{"d_expert": 128, "normalize_top_k": true, "vocab_size": 32000, "beta2": 0.99}
Below are experts of layer 2 (counted from 0) of a mixture-of-experts language model. Rows are named router (the router's row for the expert), gate (a neuron's input weights, with its number), up (a neuron's input weights, with its number), down (a neuron's output weights, with its number) and show model dimensions 0-191. Each number is 128 + 32 x the weight over its row's rms, rounded and kept within 0 to 255. Numbers have three digits each.
After each expert's rows: a language model's description of what the expert responds to; "comes before" lists some tokens at least twice as common just after its tokens as in all text. This comes from a sample of Wikipedia text that the model never trained on. Tokens count by the router's weight.

# expert 37
router:171175118115095118155063123106110133103111131116188170126134129077135126170083124074118070119112093185080149082153134062160182161148109140164090127202126127095116140177154123167118145133159162135175075159080181126131115109103133137126194124121142109140162119106140138175165106168108198090080129128111170157155096118132164081113153097142085137087120177129118119147114079157119170128163083095102096184138143086114142078066128106128143165137103145166157123123151110149131048139174117042135109119187081137106094129171125100073180125168138106125108120099104125140191102115106160196
gate0:157141159107112122065128087169073134092146098129153111122096181153108152145125098103109159138132133152132147103130104103155125182149125101101167087143158172134170139151102149127146084117127105132139072161143165183105129110140182146166159143095051099075176093177116115062134131102108172116134210172144153103187120089153128139163126189154148171144131148153188178124102106107109108168072122114100081076117138121154148047079123099068110146146115076135067136156127131148089073116156193135159148133128170164026131140097083133134122097145089121077083121109102150149095128125083132089
up0:177159138133129181133083125145119159139137107175169162080122106104137133130151105098153066162114118139134111122117054131096180172187089137177156116167131151092116110194110117145127172143125071131094151146084159101092086197101156161119097156131140095092139141109092136104124159141151178121103080105111109177167111141128132149117099100145091057100139137170184154133088151111086098095136055157154171143110153185098041141131137104116184098096163100112165169161056120166101138177100146153114065178145109138094091151140139162139084153138144084149130144103140078066087155160077152159
down0:123091125133163102094158093143163106135053143152126087119146161163098141136109140093117061079162208145125121174160161136083136110171147196130099153142185148074148116115085109152037168147119141090130060163134194182117143151135106163147097145061109142114125083128128140107075196116130138139157114134066179133087139144111170156112087105072144123149162146150094124142106143174122151136093156120119129165167093111184146133083107161060071165103184123128122101123150119136123149148096110137056173094068146110133135095149120112098176175158116176150067138148142102107143158134129143176
Clause continuations in biographies. Words continuing a clause after a comma or pronoun in biographies, such as was, after, along, officially, at, killed.
comes before: "|", " the", " a", "ing", " he", " to"

# expert 8
router:098167152089145125149129163104122135111077154103161064123118095140139101149150094117127110138110141151100127119050152123148137101139158107160142132131126114110151102109114148180119093179085099157101095082067068082126134150147100105105113107116122140122124117117138119164137072153176143126074138126150123154187140154131100090183139070189150103172124138111146085116070100125131142093190105109147031099143145050036157092177150092135132139126131108124170108107108086090100118175118114074174085150164079098118144179120125091073140168096180171186108103136147143054069114115153159077
gate0:129130183100096124061148091143039173111143059128087112110070170131125101125158117128127143190141169103134189083113171101143128129135144133141102114105140173125107082147090077118145099091144120179142154172102089105126100111184159152112144144077145159064108076136139130096150096113093167071138161170124149143187152076161136179165092151125166126148138152092171165130112107140163192112080183122075093119091166113127105107068094121075084132164154162146107084106128127076144077102134176153148077129147163132065119108111123143164109132177128107078069132137061105155129104102132111120
up0:158141041146136161171146100145169137123154162181163176104131092159115161147131089088147103134125071122125075110109058131108115113152096109136125123132161186108088112148125176156160163094125111146138140094118209066125085129082150138129168185110130092134115132127124138094142138142110178127129095163122109163114097199097125131104178122192078219104153104175194136087108129163108081162118107160128159116091112157095116141134166159152165167095127110084176137125094134189077127129136095116098110196121103171099144118124177135126186126159142120160165151144208114107058159160157120171
down0:140059107135152143120158106146144058125152157122092107157145124109117120173058169163127068094080122127101077100092149128101120119176131158095087170145205092165127130081090113131067148150078164056133092102119173143081158206083126145149096141131135143181122103169183142143064149172112118131104078101111146144084105149100217128133149126127110117129146128170144087175111106131137062139089098118108145132124125130126166086140101153110057162143144161139129095127165114203147112133132113170077138083077147097111110133141120109089129188144168143215137152155151158136181154146104141129
Verbs after auxiliaries. Base verbs and to after have, had, not or continued, as in have to, had been, to make, did not publish.
comes before: " the", " a", " be", " to", " his", "="

# expert 45
router:155143169148135142159151125171101174141222150097141157126140194163107118126131095090125165165132164137191135131184119101106152124173173089114180168120132137157133171150154098126093128183194100124095138187152173159143106165073121161158139148127104096152082142100131096097096071183093104166173118139143120108152099079115121120112127142160091107145120112185130174138145100121111163109056141175084085129089161155164085116095125151124158162104154107136132118107128119095109120160105120086146085074098153093088063186180095154157103165081106099091126079112092056135111100181091110180
gate2:104134186117168133094090099164142126105170118101107176109179092175177156116124123117139132143137162141081118132147168085127093149132127121105112081114119096123150119105046127140124166113160105126149134167130140178153125110178128127152198114122142149129141107091097155136123124168070149174117192102190129120122139117116229132108134088153111127156086143140141154107083065137137128058152120068166148148114105119131067080125203114100138111175136077148050082125156151093146128214117154101083133105159079118143154151175149143165151164135100070111156184074102092135169122193083152149
up2:176110148151102153118118081134131134140167086127112157172213054102127141154161116118154135169130153125129139148128114126121097120147137114099060126097093148105069114162099111132112131128149096150133125170086216105159134091077097165136096180127161159129112072125125121166069105111114138125086167142176165119071114146139173118089130016152129153150146141132139124139104060150111172099150090100140107149129157187156075106101175139094180124143118114133117113092116144099119114164130147138100089157097055164165139215170165184155125168094054126159135138113111117110122054147117104067
down2:125174135157132080188164141148117087132120135145144187113137134126132108171080072124089082177125147140199180107098173151092122116135123121073150145183094143131063150139130146151087074126069160097145091173179155085126078128156098097128121151180107154072115124099132108165125100203077112133134153164129128085074124164077178142125160088103120145135148159142061170103145149095120148134135133130082104134160110146115123094135090162101147093074154119085129084151166101074128157059139060120104140072116140147157090144141128151117131135087091165121187156093142056088135106122195142080
Common abstract nouns. Head nouns after the, a or his, usually followed by of or punctuation, such as evidence, solution, relationship, increase, story.
comes before: " of", ".", ",", " in", " to", " for"

# expert 60
router:166143114127180102059147140129158105130147098163067174130154114054128114128094182121125147157165142137199095114187127132120069182101134124147180164145128105084110155157089129128165165101116126150086131164115149076131111118066164148117160116194113131165136201159125139212074174107118151125082137119100139125162128153131131114183103102206161141131094137149128130124121124164159172085108117064150184077127076094154162147085166153082125086107098092125088138103177180126127192154112134203109112138086154096121140137111128139161135102137086140161132128129140201136183139092101148151
gate3:180072164140138152066151130144148116202069104159154127103167198131149130080104170145125165128169114057135128116123164143114176144146172078131109137201110157142113132111141168151047165123200162152153111127131104113143163135102091127120128040144138185114187143128120129141116114131138061128142159155134146075139133136180066105123094072157118113151091120141123190123151157135114152115130159080121190113180165113066160157122124118113144093091113175154147198125133131131128116107048160131162151123150105182097120079174114173081128146102120106104143178114131181159140127109167086136
up3:181132195117148122107111152105170074159087131092102127117141144111116078071160156106114180101087142115120214066139126129116120156173045120157130168111130128094132132133135147120092097162098120146167060102122089166117158101136122099132165125174095160035079107163138116141164106121181123147138111127168179190112133157167087119149099127149129193174104121185112152126173150168132154095142152102032152025141157093103125105111136120080115119147173153140174162153097121088189089123135143094078086110156144136132152102140116165073144148139106133110127127155099147180126119119152164130
down3:165148068112160148153152154147141154138113148132136117115123129094124112193160134130103098154113150163110190159101156129134219083116136115177072169134096140100182113165153097133179132102124123174092113128108135096154138122169183147160140056086121121150143110180166121157080149110120137068087149138096138153139100158135117088104118089107133098168078147123124119132123132131086139120150088180077173115052179101171134139080127117099145055025101166173194172132106158095143135146113203104130104095126124122093074130181102147127114144088134164041168131119143122166135152096086093143
Sentence and paragraph starts. Line breaks after sentences or headings and capitalised sentence openers such as The, However and According, plus com in web addresses.
comes before: "\n", "==", "The", "In", "===", "-"

# expert 48
router:172140152122082123170084129073084170097116130106197111172127184125192144180135106118128185141132129160153154145130078114140096071111128149126098128108136138139118090140161120071085132111207062114117100118100115127155062159115139135133094180179141078136128095106086138140084066134143162130201136137166129136128081163096137121122127090123056124149168179144062150078155129120126126104101184167173144104118183182098169077119137132119143142146096132165152086152162115103118128105148177187139125116129150087159086122230136175142078130092117113094100108100060099129124094140117116115
gate0:141131129146127187103144109164110178080119141151113087170086174138103135170156058147083159101115122136134133153080143131153084124134163113165137125150127175129119143173135125130139114128164105164137112141154111147124122173132176165188144153110087099181081078102124130099112110188113144102167119084188135098166129102184117084130182116145155133173112143158124160083110159102132135137077134124110078116104153091088132070095143028106136165117116120177079117166125070096112062118111177103190142168096106110079143127135091164150148079147044105075115072115063166118094105086090159082
up0:155170178114104152145094111155148125162170139190152155081127047186156066137130156089173107136080095112142088146132122059101185151193112098126129156162205120080125150144054128108135168096122109118143128089080192070139110169097125162105129141063188130117140160119138129121110122106085153163112110177099111176122120144111111119074106111128123121099116133131167167086124138145140152113149131156092161069122164168135125118159104153144151114119129104154161139112089142148135164141108153185067108152168094181107099120166187176147128192179158145203165119109115103076081152145075140138
down0:161085120135165134116147124108145048147118174098075064088153115133104126117079179126106148106162118176131099149116167103102091123188148125098110149141146132101130146089077084156064147133097111145124096143097143125175126155156108120168139126110122212164138059184125166170091148185133081125130097079136141090110083126121147121156116067110145137121095116155171134119108143173132103173108146089157184192188129126170141163089109185097117126117173172100120082114119118177096147118102114139083188080077118115174130147120133097092120163151126152177116150185207148067174194117122114119
Head nouns after possessives. Nouns after possessives or adjectives, such as father, wife, team, film and aircraft, as in his father, Soviet aircraft, studio album.
comes before: ".", ",", "s", " in", " and", " of"

# expert 14
router:097161135139116110156100162166131123106100105110116125130119109131123096139220156144134042101118079135121083144169120117104160137088138124207142110180143111145162101130173138142140088165126075136133126133091120101104205092142096123123120184125119095142137145054130079132154122137162148147102085072140086137134143141167053134131121103125122150207102097091043107125100069141167168128110130085172091177126154131082127107160149143093136090113083109142172128136089133151168106154099131051122095142136117107112118174176134105075113066159112128162135128120128170154237073160148173105
gate1:177059096153119181107205124138123097097094089178146085077117123133137132131126180117115157109125151104129086130149161147165163077037147128078145130105190136153087122125117077153076123098178216083160081112181130140189109153143105158109114102155098151143122117132095151128136184087129135130126146163131096116111107141122117130153052110118139175144065138102104167121161096132087143102134129141135168092157144112143143164148115090145095145095160161084124201154184174106103132121087129153094184122113139154093101043124073156129111173113147110107170146146147105168131169098161085196
up1:155133125097114170084141127118107113197145144094103135110145138108087133100146119110126131123113067085137182091116097157098073131200139101158093081086067111083146098177138135124200145116112115120171112179138113188058079136143124142106127156128078112084140125138166102119139125137165122159166093113137116152125111144129142095149130131167133159120207098128149162148161100120123108173117088172102151112104119144158053103140100193136102108179125126155100089121078122066057117117163117154054117104172140126114135193077098130145134057149084134115122054144111157060119154141179168054
down1:124119127130072126102083125099100185158142159127102153181123148098117051174082156083099100140166144147115134138164143119114111135165155097111109080116122099201154158194150153086055171126147118093117097101115119155120107130078099116127134132091101116117144145150119097130176107156102132026139111076186179142190172119101116102155128123107131153185143122121178141107141165205153110163092139067100092097152143206160145124186070162143158145115104110184139102154167096123126119091100136121170170109111166125174131095171119110107067121114106103129104081076118150061103109178097140119
Main verbs after subjects. Finite verbs and auxiliaries right after a pronoun or relative subject, such as it was, he played, that had, it provided.
comes before: " a", " the", " to", " not", " been", " his"

# expert 32
router:201097115192109177123117058132110135116191176086169162160147162059088135196128164144146126147074152109138107129113087109145071095145140107068129172139105190178163147192135139137105148112162100115125126115133114120127079162130109146119090153163127116161126157160123034090127081132107157081148157114106123111128121123165126114171159099140081098135045126096062172108144174147081146149094145132092164120121133180132129096093116171170144151099076158139156137127116129132087125060142155191127089166125171131117098162117138170140140169117066075143155079121093109108081110116105109087
gate0:153160147123156143110131151174142105084135142112119115106116109151113128143195121110138108138094149159166150150108146097173074147124103085119107066193072164076165109170108120157161144102099144123122172146158169100159122110137152147147154154115154129065151140142131093101144093129134188149139142146128177122173130171161109110153107108109150153105095176136139206066141124115159117168086141082081143088126157145075125128069124057099143122186153086136149117151122114078125140073089162134161122098160155120063093111131140167211075068119108127035171155107059120079119090189170118083
up0:142161149147102136151155148197136159173172089155134140086113113145138084120115105096125145125120102015124126142108092092126125118155121091149138114157138192089149131146116189112203126084162108136127135126102165131125082154065128139137140134128118083129160130110079135138119139143117153131106087229081089189150081111122142125108173129106129149099087077183193156119087107190061198127119096193127127114073154136091058166131127146092169110137102105106151141127096132129069068134150121116082076183178100137105091124131132126158099160134166151136158075101162085092119119101127166150
down0:147143131108154114145130115051143107101056173109118069114123132160106114184105093130155094156122183140113131116157108137117162142143129108150187141129122093117091110128031086150054119180094144157105141126163173085103128153159094132115132126118108161153130083188142072132092142176134081101158115113111139096107184085073118093132174112180152083128158143168099170139094128186153163116119144084104105138111127191154155125146153172090097157110149163183141084159146131110093111085114102174078106070068129090138103142091081097146144156152156118179130168190178193105092174094130105141
Head nouns of compounds. Final nouns of multiword terms and institution names, such as healthcare system, Task Force, State Championship, conspiracy theories, Festival.
comes before: ".", ",", " in", " of", " and", "s"

# expert 11
router:085133163080078106121118147125136135069134131104138119113146106178118083131180108173097157129124101136089145122086117161173108106164133190190120124166199136126198088135110098107119098123147166128119124127142120136105116113175143137140179119121146097106154170184135121181139110159138126110065171061116106117176174185133115099104100133172092116122138110157122109064186131144049078141145033066092150165104138178073136094123140136084131113130128082129128140146095176133190125125097063121123144127217155133079152134105126116137177143122162096137133181088171165102109070097108164146
gate0:158140145084098124058172087129119074129148116057107152162107128128100118128143102132135148141125166146109096125105181102205126128104143099109109079153135184140165150150092173124211093113164109154120127118135098166095128109129132127119156128101159107074140087178119101086115084158139147090134148137158132145150120116147132107112155209130184164158134096099157181160104062077147069143063168123085079080090137156132099102093115113080102170131139151128108146092121097155159099160161175131166126120138157195073104132092100192175119087158112123094070184088050101128138115067133157130
up0:193159104122115127105088143121121117165126168172146147086159112115140133147098108089165061163106157115146114159141102141110145188161079104155130136164111141081122137203073169143183133095169091123143108122104216108070118144106144152137136131084147131165126148137111132151128122117085223109097084156163093150156092112149092121081146129067153151136081180125140185065106130130159102121081115123106167081087129127114055093122125104145232106099138111139143113104091152156113096177138073128088078150154093154097103104138130182170147131198178151169117162115112153091120166157143161116
down0:137152142143117101101172139137173095087085182106097103110153174157123147194060191116074093124133113120137165164142147137124111106189108184089117148136112169110121091127102113141063124143134125106100119143158145169125158152138128155149145156088126137092137106191098119143110195135087118129149112160085174122053131131057179134189130111111097135129183152102083190120090141202141092112117135131176192188151110188091138126121126149120083095144161123137119081122161127190091136138122126171053144126096140049097090082100133100181155162134103127143111145171079153096107163108132166165
Predicate after copula. Participles and adjectives right after was/is/were/became, e.g. born, appointed, buried, able, known, impossible, uncertain.
comes before: " to", " by", " in", " as", " on", " for"